python train.py --n_layer=20 --d_model=128 --n_experts=128 --experts_per_token=3 --d_expert=64 --d_shared_expert=64 --activation="swiglu" --moe_layers=[0, 1, 2, 3, 4, 5, 6, 7, 8, 9, 10, 11, 12, 13, 14, 15, 16, 17, 18, 19] --router_score="softmax" --normalize_top_k=false --routed_scale=15.3 --balance_loss=0.00261 --balance_bias=false --router_z_loss=0.0001 --init_std_router=0.0177 --lr_router=0.000796 --n_head=3 --n_kv_head=1 --head_dim=64 --vocab_size=8192 --norm="rmsnorm" --norm_place="pre" --norm_eps=1e-05 --positions="rope" --rope_base=2700.0 --rope_fraction=1.0 --qk_norm=false --attn_scale=0.125 --tie_embeddings=true --parallel_block=false --init="normal" --init_std_qkv=0.0634 --init_std_o=0.0 --init_std_up=0.0634 --init_std_down=0.0 --optimizer="ademamix" --lr=0.000432 --lr_mult_up=0.743 --beta1=0.9 --lr_head=0.0141 --warmup_steps=513 --schedule="wsd" --decay_fraction=0.687 --decay_shape="linear" --final_lr_fraction=0.0 --batch_tokens=[32768, 65536, 98304] --seq_len=1024 --doc_mask=true --train_tokens=640600000 --steps=9909 --dataset="wikipedia_en"
Below are experts of layer 17 (counted from 0) of a mixture-of-experts language model. Rows are named router (the router's row for the expert) and show model dimensions 0-127. Each number is 128 + 32 x the weight over its row's rms, rounded and kept within 0 to 255. Numbers have three digits each.
After each expert's rows: a language model's description of what the expert responds to. This comes from a sample of Wikipedia text that the model never trained on.

# expert 59
router:182158164165109099122147134129091163163135079103143113101125186120091191143096178182142102083160070092171117118081106141093075120150111095126074091114127117065157141120180118074092106078090147152111085180075153191126098136117149122125126139091103170132094109207111164108070164132121138115096113118093159106124159156139083117191136115096144166184127165097156124175101139134131150118109
Sentence-final periods before a new sentence or line break, plus periods inside abbreviations like U.S. and F.C.

# expert 58
router:147203187143112100116155199139121134100084098099167110107147154098093157173119160145148103072169115102169113105100082161156083132117108115131095084099097125058169116108126141084117096093086145128125061180058107132146104163072131182120087184101120149127102116157071153142069193122166115146102131093104179089111142152125077107136167151110144123152135172104179135171140118154137120107111
Capital letters and letter pairs inside acronyms, typically in parentheses after a spelled-out organization name, e.g. NY-SL-RS, AT-WAG; also some table digits.

# expert 2
router:167141121129104104082120183097068115167068099105163126095155192093097144123136194134191113109148132086194088122088097150130065130132104100163100083113079105050188154148121087099098127074103144099138108153076134146126102190115151153114134148099096150137146098172098165151096134127116125118071118104102148083096153131107053127164152163108126140139144173055174144126129103148110138126114
Digits and space tokens starting addresses, coordinates and durations, plus street words like Street, Avenue, Road, and directions like north, westbound.

# expert 43
router:165157163145081126109140141124101133132066108108171074091168132082052176156087150160138106061182078088177101119075107160128053140155110161142072075124103113084108126101113101085099087118115163127111095153073144124168091176124132149131066183074060155109122134145082143141109164174145120122119130120113173098135123154104089120166161146108153112150155170088150148148144122109172135106127
Table cell pipes, dashes, blanks and fillers like N in —N/a or Yes, plus scattered nouns such as level or behavior.

# expert 62
router:168149154151084133076124146104148103133061102164137117083137171104055158175077169156137073092174071100156146133085092145084100149112094152147104096077126098091138146149142070125119109146129118161074114165071145172105111170107117152119107183055139150116119091169111144147098171157150111131118143076125165099074140138082082113130161160133160150164122203103152184126147152133160162110116
Middle word pieces of abstract or technical nouns like privacy, advocacy, genealogy, virology, plus whole words disease, cancer, crime, violence.

# expert 36
router:150181146134070104067111121155134168139112093153160152121140181117133135172103174116184111142138089118137130140083112213148084115119114133152063127121127113078178167126128077126119099172089143154114071176049144163102122125080112135180097156125157154115129103183102122157093163140173144094106142095081191118109164124095104115129185135112144166199152190083157171125134125142172146137146
Vowel-ending syllables inside Italian, Spanish, Portuguese or Greek-derived words and names, such as -co-, -no-, -ta-, Ana, Maria, Rio.

# expert 61
router:162210143162152094112147136132097151164104080064165094069130092079073152166086146187150116126152135119149110142082061117121052128119137167154101108085079108097153156145114152134111094123099130133060098156066175149129118159086162152106127183123126183183125099191094133145109147188160107117168125136073170090092137111106119103194148142116118158141154116087140135140124103143138140109142
Middle fragments of words and names, often t or et after a capital or digit, as in Metacritic, GitHub, Rotten, Puget.

# expert 54
router:170187160171120121110172149133100143162114091121179119099154155095080182128111168147135104091175094076164106131120088128110108135152097118126075090092143081055160137128162062109097101070071161147100066148075146158154121157119137120140110154076108173121122109195087154141069179152159117126090137124084146112099181109112121120153134125131172148158128168083149146216127126120156159113129
Periods and closing marks ending sentences or list items, such as full stops, ")." , ".", and closing $ in math.

# expert 25
router:164197160139075109087170157153063113151116142074134097093150155098101113167136169129184157110147092104182122124076101156114067110127167117138102095114078139044110139143129117107107123093063160151108093147088123135164096151061122161109114187129109172166102101175115101137091139176113135077133181133124182147124117143124083131179171119135129122184106161122166168133189108134139106093103
Short English given names and their first pieces, often in sports tables and race results, such as Mike, Bob, Greg(g), Dick.

# expert 44
router:153200135169113088123134170137117109146104105116129100111167170073125165129078125140195093126148130104160134148142056125116134132147115142123088095085079081102142125153135133106128089116051178157078092096069162159170138162107133108135069197137095152098093073149081162131101179168128125124118166128080144065083149119106089145185142163138161122150102150071152119181132123151167167106117
Subject pronouns and relative or clause-opening words like that, which, who, it, he, This, However, usually right before a verb.

# expert 27
router:175187147179099099120153129105097158183072119121169111122145101113053168137131105130150103100158133101142122131058078141084115111119156145182094109147091072109141170164126059080102106082117165121121115139107181155151147171078080104161072161114121137157087099176087142133078160139141128116096146089084178078143182111126079097143136128137155159151125171119197166168102100138127138136104
The possessive s after a name's apostrophe and possessive pronouns such as his, her, their, your, often in plot summaries.

# expert 40
router:196134140144094066091134109123141110153079080114131122099140127122087143190100147130186130162122124081172099146111041149122137106162082123129103090103080091036135127108167123077096105139097139129082093200080136179141117182085139149117095185126095149110115127174059138112110137181174151129153123148108148114114136133119137117202138108128177163123128141060138152137121093118164124122085
Column header words and cells in wiki tables for elections, sports and charts, e.g. Votes, Turnout, Rating, Pld, Score, Title.

# expert 18
router:163162124148093090074150134133078150146092110098117111088145158073107153134093152141178133118134119052137079097092066176137069133112113132158065058082077092054112140138108126049129079116102125155128089160050135120155111167105119135143083179102076137131113153157092152137126129174113093124103153105121151113113151113097115123160143177117161124164183130142135109190116084160144154161119
Items in semicolon-separated lists and infobox or table fields, such as team codes, "Position established", "Seat abolished", and dates.

# expert 16
router:167161127133132120106132125139151174175130123122132084118143144123083142185102117173197124116185144102151132150074091204124076086156152146134070109083122140081124144126121119104119114127067156108081088143057174143137137151090114148179071188094133133165105126176050123149088180186133094091110169094103172096113125164073129084176157153130129111168147127124157145148123098128136097080104
First names and their word pieces in sports rosters and name lists, often foreign, e.g. Ivan, Ol(ga), Jo-ze-f, Ni-e-ves.

# expert 41
router:179185148151108081076163130102100125185104122154156130138133123088082153125127150110167124085152116114138093133082044142077071119121095115175097086140090101127131175163125099066097079087119164098125114141043172121140126149087096162122105147149077193164106093204103149134124165117164164121146141083070169104102157096152108128148119124168137152130134170124170156120126062110134145130103
Word-final plural suffixes like s, es, ions, ities, and whole plural nouns such as books, buildings, causes, plus s inside words like monstrous.

# expert 48
router:211157146149093113089129155127109111144092132082124105086141127089122180166079174141165107127129112101144118083110117144083091132110116124140065064119112095080150163123114076071055078112103156141087107121097174185143135131098166162149080163118123165112080071167113085139114184168179080083136130116087123105113144096072111105187178137122165121132128156084179115135100103114119127128104
Pipe characters separating cells in Markdown tables, especially ending header rows before separator lines like |---|---|, and score or vote columns.

# expert 60
router:155158182139090128126135158158087127187089085119144096111140175125131168161089157135129126135146145087177123142127059141093116118140088117181082076076076067107111178100133101105134092069113136130113122135102152200154102163079127181110069198100092155136145101136090120123064168148149124120085148104067132079101145126115088140161169149148200128146121131092173147136155103168158155112137
Quantity and determiner words before nouns, such as one, two, other, each, several, many, new, as in "one another".